Weights of a small mixture-of-experts language model, trained from scratch on English Wikipedia: width 192, 64 squared ReLU neurons an expert.
Below are experts of layer 3 (counted from 0) of a mixture-of-experts language model. Rows are named router (the router's row for the expert), up (a neuron's input weights, with its number), down (a neuron's output weights, with its number) and show model dimensions 0-191. Each number is 50 + 12 x the weight over its row's rms, rounded and kept within 0 to 99.
Before each expert's rows: a language model's description of what the expert responds to; "comes before" lists some tokens at least twice as common just after its tokens as in all text. This comes from a sample of Wikipedia text that the model never trained on. Tokens count by the router's weight.

# expert 35
What it handles: Year and number digits. Final digits of years and date ranges, as 2010, 2006–07, 1855–1856, plus digits in football and career tables.
comes before: "–", ")", " |", ",", ".", "),"
router:68 63 54 54 46 33 53 63 64 33 34 32 45 66 32 51 48 65 35 51 54 26 24 51 46 58 60 43 58 58 60 70 34 29 57 50 44 47 31 45 75 43 40 61 64 70 48 57 43 57 49 45 49 53 66 51 60 48 50 54 45 59 66 27 42 40 63 36 56 54 37 47 49 52 39 72 42 25 57 59 73 43 51 30 55 52 57 50 53 45 49 36 45 45 44 55 17 54 51 68 40 36 46 52 47 44 52 51 72 66 25 58 67 44 50 43 47 65 65 47 51 50 36 62 64 52 64 37 53 34 37 57 53 21 41 42 41 60 29 36 52 61 46 35 57 58 53 37 50 81 39 35 63 50 57 35 38 54 57 44 51 59 52 51 66 51 48 50 67 52 66 52 54 54 57 32 63 37 37 28 48 65 61 20 50 37 43 53 38 31 27 52
up1:52 55 55 43 48 40 50 46 51 45 47 56 56 42 46 59 60 50 41 47 80 44 47 53 41 35 62 55 36 54 42 58 38 60 70 65 50 37 30 64 46 67 49 62 42 42 39 38 38 51 40 32 31 47 58 59 57 57 49 44 41 47 67 42 51 34 36 33 89 31 54 56 66 48 26 70 30 61 48 77 60 61 44 58 62 37 47 47 57 53 46 59 52 51 45 38 37 62 56 47 51 48 41 48 49 38 45 40 39 54 21 54 48 63 64 36 38 71 55 40 64 43 69 52 40 32 58 64 52 42 30 79 44 36 75 43 49 59 51 46 45 55 36 48 48 39 54 52 48 34 66 54 74 46 40 63 52 81 43 42 53 52 59 54 26 47 60 72 47 65 47 61 58 42 40 60 62 37 42 27 71 62 52 34 44 41 35 57 24 32 37 62
down1:41 62 30 48 51 48 58 59 38 36 60 43 63 61 55 52 51 47 54 38 65 54 16 53 45 48 30 45 27 64 54 37 72 69 42 51 44 58 30 56 41 52 34 50 54 61 71 44 34 48 58 42 67 67 53 37 48 53 48 62 36 24 59 59 67 72 69 43 63 58 46 59 47 39 60 59 55 54 51 54 16 49 66 52 43 70 59 45 44 51 43 62 76 46 59 45 63 39 41 52 35 40 30 56 51 66 40 44 41 43 48 33 58 40 66 53 69 47 70 40 55 59 52 59 26 39 40 54 32 56 51 51 56 60 56 40 54 41 58 46 41 33 71 63 52 45 68 64 45 51 69 41 46 62 39 42 40 48 50 57 20 70 38 34 26 52 44 34 51 45 69 81 36 57 46 56 48 62 51 59 60 52 37 30 57 34 33 36 49 52 51 56
up2:73 38 45 63 42 46 42 49 41 63 45 52 40 52 50 35 59 67 56 44 62 23 29 94 56 24 60 69 59 49 41 47 48 50 61 45 55 58 70 53 67 46 34 55 41 68 49 62 61 27 64 34 54 48 89 42 41 49 51 48 62 66 49 38 52 40 49 39 52 61 44 64 49 66 47 87 56 50 53 55 71 54 34 62 44 39 51 45 51 50 61 50 49 78 46 84 60 54 54 75 46 61 47 45 33 52 65 41 50 53 42 57 54 42 50 39 59 56 57 29 39 39 50 60 46 61 53 46 52 47 50 38 47 37 38 45 50 50 52 60 39 51 31 37 62 39 35 54 48 51 59 32 52 56 40 12 35 51 41 46 55 64 52 42 51 57 47 37 47 38 53 74 45 31 51 41 48 42 46 70 64 54 73 56 65 39 48 53 53 56 45 47
down2:66 70 43 43 64 47 31 48 55 48 34 66 40 23 51 50 41 64 53 64 47 48 49 50 53 44 35 61 43 35 61 60 66 72 50 46 49 61 35 48 47 45 61 37 50 51 40 48 55 62 62 57 51 48 53 14 46 42 44 41 36 56 51 53 42 53 50 79 41 80 64 39 47 49 45 44 63 59 58 29 44 43 24 52 55 47 60 57 23 44 56 56 42 68 67 50 68 30 67 53 31 21 40 51 74 48 53 28 44 74 36 41 51 44 30 55 53 66 64 56 51 63 56 26 42 43 45 42 70 58 42 45 58 36 38 63 52 28 56 63 51 53 45 43 49 59 57 52 68 59 47 52 56 44 38 43 45 62 53 66 43 48 44 61 31 45 52 48 36 26 41 18 76 54 51 59 41 47 47 58 16 51 45 55 55 46 45 55 63 47 52 46
up3:85 55 48 63 41 54 40 36 48 33 48 39 68 52 54 50 30 45 53 46 59 41 39 62 41 41 55 55 39 59 35 35 52 35 53 71 84 43 48 47 43 55 74 59 95 59 52 56 60 34 50 43 43 43 62 62 47 48 47 70 50 63 50 45 33 54 36 41 55 49 46 49 44 33 73 65 47 49 38 42 58 61 41 42 51 39 52 52 48 62 82 42 46 60 42 63 45 53 71 28 67 56 58 62 33 40 45 52 55 43 35 35 56 50 87 42 65 54 30 34 56 64 43 38 58 70 52 50 69 25 59 64 39 59 57 50 43 50 53 33 42 55 37 43 33 44 73 28 47 57 52 65 62 66 46 40 35 55 52 43 57 40 43 59 47 52 45 74 43 50 52 47 55 69 66 58 41 71 41 47 52 56 53 53 51 42 64 58 52 37 41 47
down3:23 53 68 46 34 36 46 41 71 57 64 46 53 52 46 50 54 57 48 20 64 43 46 50 50 54 59 43 49 46 59 22 49 61 54 49 70 75 41 37 38 48 61 61 37 47 57 43 61 37 43 50 48 49 64 55 58 42 46 62 49 35 64 60 38 59 49 35 45 59 77 68 60 47 52 61 57 49 53 59 42 48 36 54 42 41 32 51 49 62 55 53 52 47 53 67 68 45 49 60 51 56 35 44 42 54 35 33 40 42 56 51 68 46 63 44 44 44 46 54 33 64 41 38 57 54 43 57 39 74 29 59 27 45 31 51 39 40 71 40 27 31 70 41 43 52 58 59 23 16 60 62 40 65 58 53 59 85 53 67 28 48 81 55 34 55 42 49 59 61 57 35 47 44 59 40 45 77 43 63 54 56 52 26 52 49 40 44 44 27 52 48
up4:55 65 48 41 38 86 45 39 48 43 35 41 45 62 39 57 61 29 54 56 82 43 70 46 42 58 66 53 51 29 40 66 35 56 48 47 34 57 41 54 54 51 55 51 64 43 41 53 52 50 30 55 42 45 54 52 36 50 66 39 53 58 61 23 20 53 37 55 60 42 42 34 61 58 43 47 57 28 42 35 52 51 40 33 61 54 52 37 62 41 42 33 35 37 62 56 54 77 59 49 64 49 59 46 53 61 55 37 47 61 22 47 58 57 57 63 63 65 35 41 40 61 63 51 53 54 42 63 79 44 35 64 53 64 59 57 67 35 53 38 58 35 78 38 60 59 63 34 29 69 43 51 40 51 60 43 43 80 45 62 52 58 73 54 32 50 66 46 51 56 37 33 44 37 36 43 47 51 60 34 62 60 47 62 35 58 48 31 37 44 47 47
down4:47 49 51 53 51 39 54 49 52 70 49 45 58 56 71 42 48 56 55 38 37 48 59 54 62 44 51 49 59 43 53 42 45 66 43 44 43 53 68 39 57 55 67 39 72 44 41 49 71 38 53 37 48 50 60 30 59 55 64 42 45 57 43 25 33 37 43 25 62 45 59 49 38 74 59 60 43 50 40 50 36 27 40 69 71 63 60 58 42 56 48 53 44 51 29 62 62 27 50 50 34 56 46 63 44 55 56 40 47 09 71 42 49 29 37 43 47 36 41 53 30 43 39 31 54 55 64 50 70 69 67 36 51 60 22 53 14 58 40 42 36 43 70 50 45 64 36 62 66 46 70 46 36 55 44 44 59 43 46 49 52 43 34 50 56 54 41 55 56 77 47 34 41 43 55 40 58 70 34 44 42 34 55 50 35 43 21 52 67 54 54 37
up5:60 52 70 70 38 64 57 42 37 23 44 45 60 62 40 60 60 65 78 43 52 36 29 45 54 29 47 29 46 41 45 50 47 41 54 62 56 44 48 51 35 43 68 23 64 61 48 61 48 59 45 53 53 37 40 58 37 65 49 43 48 59 34 41 59 50 44 63 60 53 49 59 50 62 47 55 50 59 58 57 73 59 47 61 65 36 51 41 42 51 80 16 36 22 52 57 51 49 45 48 73 13 43 34 34 44 38 27 56 47 51 48 53 40 64 48 44 50 60 33 43 54 74 44 53 50 49 52 63 56 26 36 61 55 68 49 33 59 62 52 44 48 54 45 53 40 63 48 58 75 66 44 69 57 44 55 45 42 59 42 64 50 72 38 31 67 53 68 63 70 51 46 43 57 48 40 37 38 60 29 42 55 61 48 30 55 68 56 47 52 56 43
down5:47 54 42 26 44 54 40 43 57 56 50 57 47 61 28 54 52 56 44 29 61 48 54 34 54 52 50 51 28 45 56 47 53 39 40 43 19 62 76 31 44 52 43 40 60 30 35 43 61 47 39 43 72 51 45 53 51 64 66 43 52 33 47 56 59 29 56 55 34 34 57 50 48 44 39 54 56 41 43 40 44 64 42 64 16 52 43 49 55 38 55 80 59 61 53 63 37 21 47 47 56 30 58 57 47 65 35 41 70 38 55 47 44 44 38 28 67 39 64 41 43 56 47 73 44 63 50 31 59 45 60 35 45 67 45 56 48 30 71 74 43 50 35 62 40 71 49 52 46 46 30 53 45 44 37 40 35 54 39 59 49 68 68 55 38 42 58 21 53 51 54 53 52 42 39 67 51 84 44 54 62 61 51 41 52 48 49 64 63 67 59 71
up6:64 67 37 47 45 38 43 34 58 40 64 51 43 59 57 71 33 57 45 57 46 55 49 47 42 62 84 51 56 52 57 57 31 51 57 59 83 51 72 61 67 48 38 40 53 49 76 36 50 48 49 28 42 53 41 69 53 41 45 66 46 44 41 41 65 46 48 39 59 55 53 24 38 37 46 53 34 52 52 56 49 60 61 34 46 51 56 50 26 53 35 49 45 40 51 40 48 48 39 43 41 36 49 45 57 41 36 74 33 54 63 31 48 53 52 40 48 49 41 56 38 51 55 76 55 34 61 67 13 32 38 61 42 46 54 37 62 39 77 34 56 43 67 64 51 68 58 57 42 66 69 51 30 34 47 39 37 58 62 39 62 72 46 40 65 46 54 62 54 39 44 58 38 33 52 49 79 51 46 52 51 43 38 39 55 22 57 72 54 61 49 54
down6:45 47 45 52 56 43 59 40 51 58 59 50 64 58 63 45 65 42 76 61 52 47 47 43 29 60 54 28 45 60 44 50 50 53 67 49 56 53 59 72 35 44 63 42 28 55 61 63 52 41 53 56 36 57 59 58 43 44 38 50 46 35 41 68 54 50 36 29 54 50 60 42 33 40 25 32 48 64 44 47 44 46 39 64 74 23 30 45 61 32 69 56 53 27 50 62 62 25 37 49 41 55 45 28 72 43 47 63 36 38 54 57 65 66 61 36 47 57 62 59 55 53 63 38 45 37 36 43 72 47 60 68 45 61 43 65 48 37 26 56 51 57 64 33 30 50 40 42 61 48 46 56 53 81 49 65 50 33 65 42 75 19 52 48 47 61 28 50 60 34 52 43 40 38 48 53 58 30 31 61 36 56 48 53 39 50 54 42 51 54 62 27
up7:52 47 39 54 54 43 48 61 58 52 57 63 38 73 36 56 84 76 42 47 60 40 63 47 50 68 57 46 54 64 65 50 47 44 45 41 56 54 33 47 80 39 51 47 45 38 60 63 56 21 49 61 32 54 39 37 70 43 49 33 70 56 38 55 45 65 48 38 52 69 51 39 43 38 76 65 32 31 50 39 33 32 51 52 26 57 41 56 58 43 57 64 58 45 45 75 46 47 59 54 46 28 66 64 48 54 47 57 39 39 64 49 61 61 55 52 32 25 59 51 60 51 50 57 32 35 64 58 59 55 60 58 53 40 46 45 56 50 73 41 46 58 80 36 46 52 22 64 60 62 37 59 56 53 50 49 44 34 63 68 34 51 38 70 55 52 46 30 51 45 56 36 64 50 39 51 51 50 54 61 50 65 22 46 66 44 44 26 42 37 58 36
down7:37 43 50 48 54 49 47 37 56 71 54 53 40 51 49 44 56 56 44 45 28 55 67 36 41 49 56 67 51 46 57 40 56 45 41 50 47 58 52 51 51 39 57 46 55 73 83 52 76 54 50 40 73 49 77 26 52 29 36 70 66 70 59 63 31 45 42 57 45 42 54 60 50 59 44 40 58 27 57 65 30 58 25 45 61 41 43 42 63 36 36 38 40 58 38 55 61 43 49 53 52 43 47 26 10 64 40 64 63 54 44 40 47 63 61 43 40 30 47 52 62 68 43 76 40 70 43 28 54 46 57 75 50 63 41 71 49 71 45 51 59 62 41 59 46 52 63 43 50 67 43 38 44 61 58 51 56 46 70 50 57 39 59 61 55 51 75 35 58 57 50 34 63 64 44 50 56 47 56 45 45 36 48 42 50 67 39 70 43 75 54 60
up8:50 44 47 51 40 26 56 39 52 29 57 44 76 40 53 53 53 58 47 65 42 55 45 55 53 60 55 35 66 50 46 37 34 42 46 40 54 51 46 67 54 34 52 55 44 60 65 09 40 58 67 34 59 37 57 40 52 54 51 51 42 48 55 29 76 29 27 56 82 40 33 44 53 66 32 61 33 57 51 36 29 47 76 55 46 55 23 41 37 54 42 59 61 49 64 45 24 42 36 57 26 34 63 48 51 49 49 54 47 44 47 68 47 59 49 47 53 38 48 59 70 44 44 47 70 60 52 65 51 52 68 69 50 50 40 30 62 74 53 50 44 45 43 47 55 60 71 39 46 56 66 53 71 56 27 55 56 49 52 46 33 38 64 38 57 40 58 40 53 57 57 53 33 45 41 59 82 42 51 56 50 49 39 51 48 17 58 49 45 57 43 39
down8:45 63 58 59 39 46 66 64 54 38 63 49 48 44 56 54 51 36 43 37 40 53 69 61 63 37 50 32 60 66 40 29 73 53 39 60 55 56 51 49 49 52 50 52 45 49 51 38 53 46 38 34 67 46 66 69 62 34 35 50 74 33 58 60 69 53 74 37 48 39 52 58 39 27 59 61 55 28 40 54 61 68 61 75 46 45 48 43 51 26 56 70 55 34 58 56 86 57 30 56 29 42 45 50 44 69 49 35 48 49 50 36 49 81 68 40 55 49 60 60 66 44 45 67 60 64 44 53 30 61 42 27 50 46 66 47 47 57 64 54 63 40 39 46 58 20 47 43 48 43 47 56 41 46 68 49 60 57 45 43 32 42 60 40 53 52 46 53 42 47 45 63 49 25 56 26 39 38 56 26 59 23 40 65 60 49 35 44 52 57 53 35